Below are experts of layer 5 (counted from 0) of a mixture-of-experts language model. Rows are named router (the router's row for the expert), gate (a neuron's input weights, with its number), up (a neuron's input weights, with its number) and show model dimensions 0-159. Each number is 500 + 50 x the weight over its row's rms, rounded and kept within 0 to 999. Numbers have three digits each.
After each expert's rows: "gets" lists some tokens that make up at least twice as much of what it gets as of all text. This comes from a sample of Wikipedia text that the model never trained on. Tokens count by the router's weight.

# expert 20
router:513509439448537523460518548472457508535440433550491478562516513593487529533475474576522532510553535482428564550594445528499519496511504537570588478505443533491562517455485602415517554550503526530582497430474430612527458561512480567498503516483426452462531521497566538443508573521531585381464506480537526581461445467639500571460433426464408451583574421585525502485433464400492571610487540531471467555448498503506455458565516502616456550466494462547444445557495447518473481516512502
gate3:625506582500553429495552479478520513516483471543466471507488606441509552573543429561471395423497513492473487504540499564497520527483453437478542473548612470600512485573509504441518520560603511500516478527597563514456431515463517515566515586498501475460537538497464506521513568470540516484480440457567547476421545544473508610579461636379562463499486447552456490466545470525468484477565526453417507581413560438553442461369542472543486490442487385499449487522525500475508473510469578
up3:457546423479424566424427518495505577541495465525495533501497453508444539501492600460457466520524502437476486512501514474468521614542605550546458507483465424524453508445635488482548415505488406456464443563470482479553527508515467461488467541395537444439490487472532333486519467518528509556515588519413448534486409473488491478513565480510488597509522535552486523547508630474522496523425489577586545488486481507526426487643424398518453452435555543469541596506501493520479520566522459
gets: "1", "2", "0", "9", "3", "4"

# expert 11
router:507497497444548473456539570461455484537421418567481527537509548518496516499443500525587550525507540525366587573590460522504477485553485534568560509477400590485462517419448614466547556551540510547592507435439484570517440569517471588481541477426489426439511556498528533452516537468504610414446532483455502563497511446532529558469501413466474387516566431537604495509426467493506574594464494497481457515415473431486484447629490466513450528498478498522509510538587487539494510564487450
gate3:584502494562472517500481465540468492495516574357434486465519525507500438522432519466501554554563558481541472517572504494550456472458431434546525557558434564544495497555479482504559596559478573550407482392548451497484534569491539568522395502509583538439524517562468466386465519381527524453552506417507453557457458450508574541502468549488502494521490518440503532558466560445411488622437371539451442449447439546512522445511483476434483459496467563543460512472491594493521523552420436
up3:562491523549509514553494504573569534522497504596423538582449433464505506524491506497500526399405459497477512481492483442571534494538418494436480545480533498488558483425513588444454518470556446477403471495471543545488520629487495475468480503479533512443514558481562487572511492518473409504427541472428557579478545496474512492495543467423469474493498542559586498626395506558460462485579456489540575471633563465472521485491501465474487519513527628514350499583355528464514530552479566
gets: "0", "5", "3", "4", "6", "8"

# expert 15
router:497507517417515482456495573524410478520458460559453472508488525537515475533462504554578552496539552485438564603592444530501455467551493547543557512521402541508518533431481575476497576544526486545583517406452434559496385539487485557500529458432481445382532552505565525492504525467522597408401547478484457613481482426532491630471425429483431489501542411546505434540393470459499566590454512512498515563446466440484452454560535449520480575494510457535499475544554415512486485569510484
gate3:481532456508407612561466492554596538537480521429528579482496479452443479501597495529425426651456530516536490563506564505468521540523494451452555501509461382491516462509503521438521498435506493467504434421563495502478526400401552555500549462479552487502528499518515622415477567427528591499482479485554498468476425488561475497430525518406562484654482622566478507465521528410422517578533606515480482536535485542518514485520507482466474491486471499431546503488468521478495415549585505
up3:433538531515522459557506420475418550552569561435464539442477468494445368541532378481458477438513420466497475574486532498575539496524514484527571610484504411472503436594492500532487441418598537529483427509484425460459509438498482482505567543439442465480449478500441403433533542441472551476515436415581507590480541476490466508504441446555520483505482546521476528421520487444471460530486467436451471502455474461578588508546469412465532458503458460458627509581523526411538566568570510
gets: "1", "2", "0", "3", "4", "6"

# expert 7
router:463520530414556470451487513528440484472491492605437479538457535557536469530474476574518535552531566467482589542536435523512483433517396481570508472510471599528521554492441555473544545623508509577528475480468504533488447574488518514534501514415463436465488512468599569469569583465508542378405583455444457547444455439553495527492487482426414453577543426531594501475426450451447557589439552534476438598480520423463490462521535500533461545446473481523470404556522481584465458555550482
gate2:327424513458511518448555490485373552468445523554452524459424375456469425507561531510566590488467435528531537498540439459484461419532511489508488491447452456508498522531451584560541521473410457510512506568514565528505475521442551561492521508446529506546488473432524496395554453467445502577436583458545422522557605453504345508588516519478504487558570468452439435527597455560486498500447474456489445508471496492462479566450552545530460568449486511470429569547526541518487527484508460
up2:569424508476433509541566407587469479495443561489511480497526444541525578385493512561475516494488620562501474471476588501540501507514522491507499462522508396567597517533616503531466505471565554500573468482473491465502504576560454412512488496467475489545525557537458553612459471452496456455362483509589526522505380561564531594505524564430437526440509481539504570506422455505585514531535467462455547520456532566511516465483400521456470430527594412418483498476466519496407489459461463
gets: " a", " the", " an", " American", "ist", " is"

# expert 14
router:458492466405525505458520562503430491547467426537485517526489551537489506563478452592574524542506543472397558544571447530541488479532453566542571500490408573482525501446480579496552554565520487559586536409416425588507445527485505547489557513456440374417492534471536527441517527475521577464417514490517460587459506439575540578478435451451452463561578438512541504465448482471510590598440515507453456529460472501509438420580541445508469596484477475518529440523515470549524408563512398
gate3:413525548557517554529562526526519521477490459556514491484532467529408531464470509463484512455473443487455399505496428502503582458585342494537530513446483444470620479451463452608532529513466477595502415431476465490437545597513502614536521539474519482496458512518489412558480570580407573395454504585515511526483539481498541467499481462482532492442480522509533518507505517579560580372431519458533573534531527505467511484431538501412542558519603484508508509613439531551513455477566435
up3:516491427453514480517463487493515501458536616608536526482490487447683460429504528444488513452466511463636489434500474530444514484476571498424391451491550501510428608545483614423439442494503476391464539522461480516508427458511503451460478524472410534434519495485533505486580496409490492547558528480468490463506455462449480498519501488512525472504493503490567507445574505476488352649514429490459527498424491461446497567465579464510479534465497478486450597409542421497448527486497533
gets: "9", "0", "1", "8", "2", "7"

# expert 8
router:421402478487567509479491529517496467505447470628428465491521496588521508488516400571493487547568550477484501537537446514563466495552461542547559550511468562520538575408508591436574570520561564538551544455453456624481461492478515511493553532403481431458554542548593573471485558468524515431385567494514482542523478448589512585428481386477390457521490483527525499558499495465535577544486557603441463515514488475500484442548554532528502556426548482500521448595555495485469510575496443
gate0:545537361465513524540432549475473477570579461553483409513544479554582487490580528498509523519506565545482481444477412461527519641501635509499499438480450538571434601517484516527552461540469404532480524436522496429532498441513448501441487483492572541447592603483508501456504491493584534525529521506533476590451480458449518440561509486529469518437472519527471562528447520453412545584454553595396497486503628522459501461518464479502433482493468487543470479569578448410478542452527587
up0:482520560507460515594512478514497398466431478534565542445556458519498505575437455490534555472443535443482516540521612435479459540575436542507486484454467457423535521512493536443466523496446494560476382499443408467389566493499563423565427481483482467423473419507475559477483476472523500558536532499522566520455394605543433495497521409435515481521503507412482522408407492557554494477445505428549438460563448549566590629507565477495563560513437438427531459450513465497468453499544539
gets: "S", "E", "A", "O", "or", "I"

# expert 21
router:512511496435547483479502500547444517534453506558524459434532583569539520486462439567522532560526537502388493558525450501477387521525516549603518489469515532474496515472497579471514557540550471461561507428462415564520486586434545520445552489436488451448491513532533596495568547459555559449406576413489468556406495407566576595425512438464462464521596410554551504434482471417492559548477529458391444530463441500468479498558555477551419487517485488461464387608512521499492484499514429
gate2:463454559500519479389486436581519594464455490523630433493546606457508549468466456559532508432514499529530505497534513523514585570436496577400447466497557507454447542508534495511596469501502468528450566462500493529472531453572588558474500521475522435491560545563548519509546584470542463431525551556446521513574518531515577464554439444563413455471512484494564538534477514582482555483362540472502518438465483629566523467536440474493486463412544428428577485583490596465543457452529474
up2:475587552438444480480402433554398517556622467549501512444486502520512585466458514514527530466549470570400524569422496545498516508556519417534506503540470523515543417500504477442487475581460545478570464458543485487421537504394579556494465607546497446469540486481420489458453411453525485508497432522592464507577465441427542583523405531478519455507629445507477479478391548446566540411483521495492522539451571460476438494486510580473500421527458535459440590482521470454499441489533456
gets: " c", " d", " b", " m", " p", " s"

# expert 22
router:479506449456593543453518547525471507574458444561471502474464451546465459497413480638565508487557600486456562535528471598509482524524488508528579443488466543510543468462502523387568506565546485533539491475489493538531465542487517493486539510427429480456507534462598537514517520477526638449425545488464439573481535440531544628391443447388472455574509388475541526484489392491484563527490487553492433499455425460475529479570523468569461516472478550535470406519556463588528409522530464
gate16:490500518588495482536444514494493456446533470502547539529434511528502565543440562547424562560522503523542464439404478495451531520587405533560453500439536444432445580536440535447549348550505529522559512362591461623536521409583528469488494471504507448593474445538504478497575494448563539512472456545524404536396484461567470523555528433546538469589571483507398471500462542443450476487519524472472424511485546434518605509457502511514529453540567480476561425534519517557514467522503532
up16:602538495421503453461563544550518540521394470510501484502449508451487525465495503559523423373556511465500552488542583401541418496476599544489530485603490553495513442401456476546510595478532448515457433534500537490446475522484423541544453456463458557475553529507489498457414498548525492450570545477389511473531444494533484509385467542459526564412449502466572489538446476550540538541498542463545558521512507477471408536463567518509510500376513485589569611419418449427504513536444575
gets: " the", " two", " other", " more", " first", " most"

# expert 4
router:475530445430484462377560595462499463539494474603454554504464543512524473525502445560481485532488516456405517598503484550485446478542479538566517472447437531494504467406497522513503569501500514556580546477450517564560508485462529569563524492444519449399477528468593539519462498444541579468518570471459376572481449391572456516430412444405462414534541459492480507554504494417544599565476519479399476519523422514463441432576514537495425497447501518506460520549518462529498418529561397
gate3:477466488555498549557467444487470491519611470471497532361540536539477496407569436590549457451619441373441565601492526525519559504517567503506463531520519443498479506536608527514445468501528526556523450475555429577514482370585500537481524534503471411554496507412484512464566522458476499480449423532436481573512455461501482462581438496371504542521520433525477501487546472494456508486525446463491457466509517494592492442568430526482485584496393506398605483527507523478568488463475464
up3:478487542467475404501502588508522585447521512544476599604520447479480523562433448511511501531452596482622510558514488462522529501541486461483513412521495501470506492559399428446481471606533455542531418445423521543513569413569453465531507506524428563530406510513490455449352440548544521507532495510543535598438545629426450556553492466440464504534476605502543481481515521420484521519561541474532525524476457473419465529525521493511569473452567498492536494468493495536489561603611446
gets: "\n", "==", " years", "===", "See", " Location"

# expert 9
router:419492460490567502381525555487460500518463431582409554509477510561563495534449415498519540535497570520464518571513484552481494477491445507539555501446503589448491531441435613476564500554561553511550449470457478536554462558461531579484577487420442474396464478485570553488501597498528526448465503448497517578462438415529521581426441397427459454495558399486564457490441483466482633537421479556456486528483437431497508453551565521546406537453513521514474499544543533578463489559507436
gate2:494487390492505524470520483504552521537547423575537400439553503518562475475445491459529546476448448502494468462493557524528539502518548627457594496484578448473513518396491392533542444550501501485592398512445525540518500483499450514487587390456544419406516464417410499416528483526511578596431470486462534477461493527498473514545540490487493503468448472539539467499564517534444526575502527578413505486490549534451542400462488587401564519552439417566403492436559484469500578536449489
up2:511525435505549532551459391486437497495476478522500518523526471504506496491501499421427449549478499363561528548488449496570494510483607590593534452556490565374473557466498461486476527533445498395568487457466402411426470456490498538468555537522492413584490475510438468480442495498495602447485487524455473465561451485486460461531423529548523500486555469545527489421530520493427559584612577415597477408456561535529579538481496435453489488475518463492449545447570485558563554588509432
gets: " the", " The", "The", " In", "In", " It"

# expert 1
router:498458449426536490450524550476472458537482470570492447527513548596550470574449473569568511546537601483400518516587451496454506459557432551570507497477439574551506531472516615443537557499581458532596532479366424552500471527476462520449573470419466466436497551514578622480497521510507536434469534472518431559428443487542539583440461499412424448568576484546530493502496502461522516565469520523494446522414490405489414473564566495575433529465527527494475411563531503564502464514489472
gate3:458526463481466487426490464458563490412479579554498497420494495547453550506414481475395527409450531530443528561439402545481444484451453445500495548437518615452470456527579524474535550446529543361552492453489490550498456477444538479449515481480488549461479418508409530555444598418450457524582533510523495516486483534628518577531509478389434527568468625475493459503519421518418481473453506471457373499570525523558465502536436447513542512447499473441542474487471489487533526535418554
up3:577426502471481438551486452568436500527476427485443486485471480508520386627590454530633485470530498453507448438465550383498555520570503477465494553448457460501479449481465525541537491485479591527514516546506501403490496522512534401465543436426454476571493480555467461554495469505516598450454465631522432546540514487455456487525502516558456517438567420518557521494482535466516484475632581606544507526407579477476559454494585558492506500491589431490488548529502538552463426432551473
gets: " (", " \"", "\n", " was", ",", "("

# expert 5
router:505500432434491546475503543551424504584479500600443438511584592590507457510519503569542590537500597512381577578558482518530480536494514517562553538463456513583543527469489585449500506576499485598532498465477391498521378532460513499435558462490455450480500467491575552499542507483482526426423520496472460544467490444576516597427474396445413464500521494492490534487460494432523542542427571542405494585509461468514456439586552480494419499435420500514422465531500461501467435555538494
gate0:495445506480488560520406506507516502594480539548484493542573514481459525529484569388504493510525561454473356470420515488524571418534542424436515462515569494530535418416442505511569549492431548531532412464494501520473413421476489474486444445435486561477417577479476580507444562612560488525525480581523517514458409450485472501485524448543413532499502502391475545457584494458492635612473472559540486539525468506516444515460485484515514427491575484408438483442508443564552445528464553
up0:470454463479414508478486494555411476479499547458535510474609530454431460496465533558340560461510540465442493525536467530481467504521455498562570447450476479498596523502490466490502575457537543535568498486534516504435433446467523505417469557481481511503549494584402591443545486519468507534512505505553450546605458523637445472466518575498423386488454542483405571374506404509520437536460439568443430453483494571537505537487490430609533435531500501491566502535534534532489429508566443
gets: " S", " R", " B", " C", " M", "c"

# expert 16
router:454525486510492502467533502509457452490448451572496452545519491502504466563496433586540471574581528431395551562639444455496516456555421505558527542517449539532454469462509641453506562531531520522538525457379444588487494560494490561450541485462474416444482560506587637452502485495491590428461529469498465620494411507531522500466462402424470458511600461532505493446450483435472539537448479577486490576463419458481485490524504509526424571404478512464462464528560461508460431517500466
gate0:435500530536533466447488610500479458424558534538535486583459520576550589462477491598463463515463398414505511496519536475486520557447473443467515533389410510439522534544483483461430420452548542469530528564585577490524448492579552458516486589502527471472516493504631436531500494453538496581535550503453555439541482466503517565464687507446518562453570559528530580509544524510444471595520455525578451558577470523484534395451491481507487562462435473498539512567501440529477531466534537
up0:438451484512534591542503496350538490500443386475577551492546419479463419425561418500489472457472520500418531476437481400494420564466436479466523530504519561523478547484597536496491546456453555532469605477575475410441462544484495499483496547471556502453479502487490544555457462512464489520510522470547473554364481385433501539508568437491506534439624528543575552435443550513470394595507493483532492514521440474443478492511496561531523507464523448571596494546539521449595486449473459
gets: " |", ":", ";", " –", " /", "):"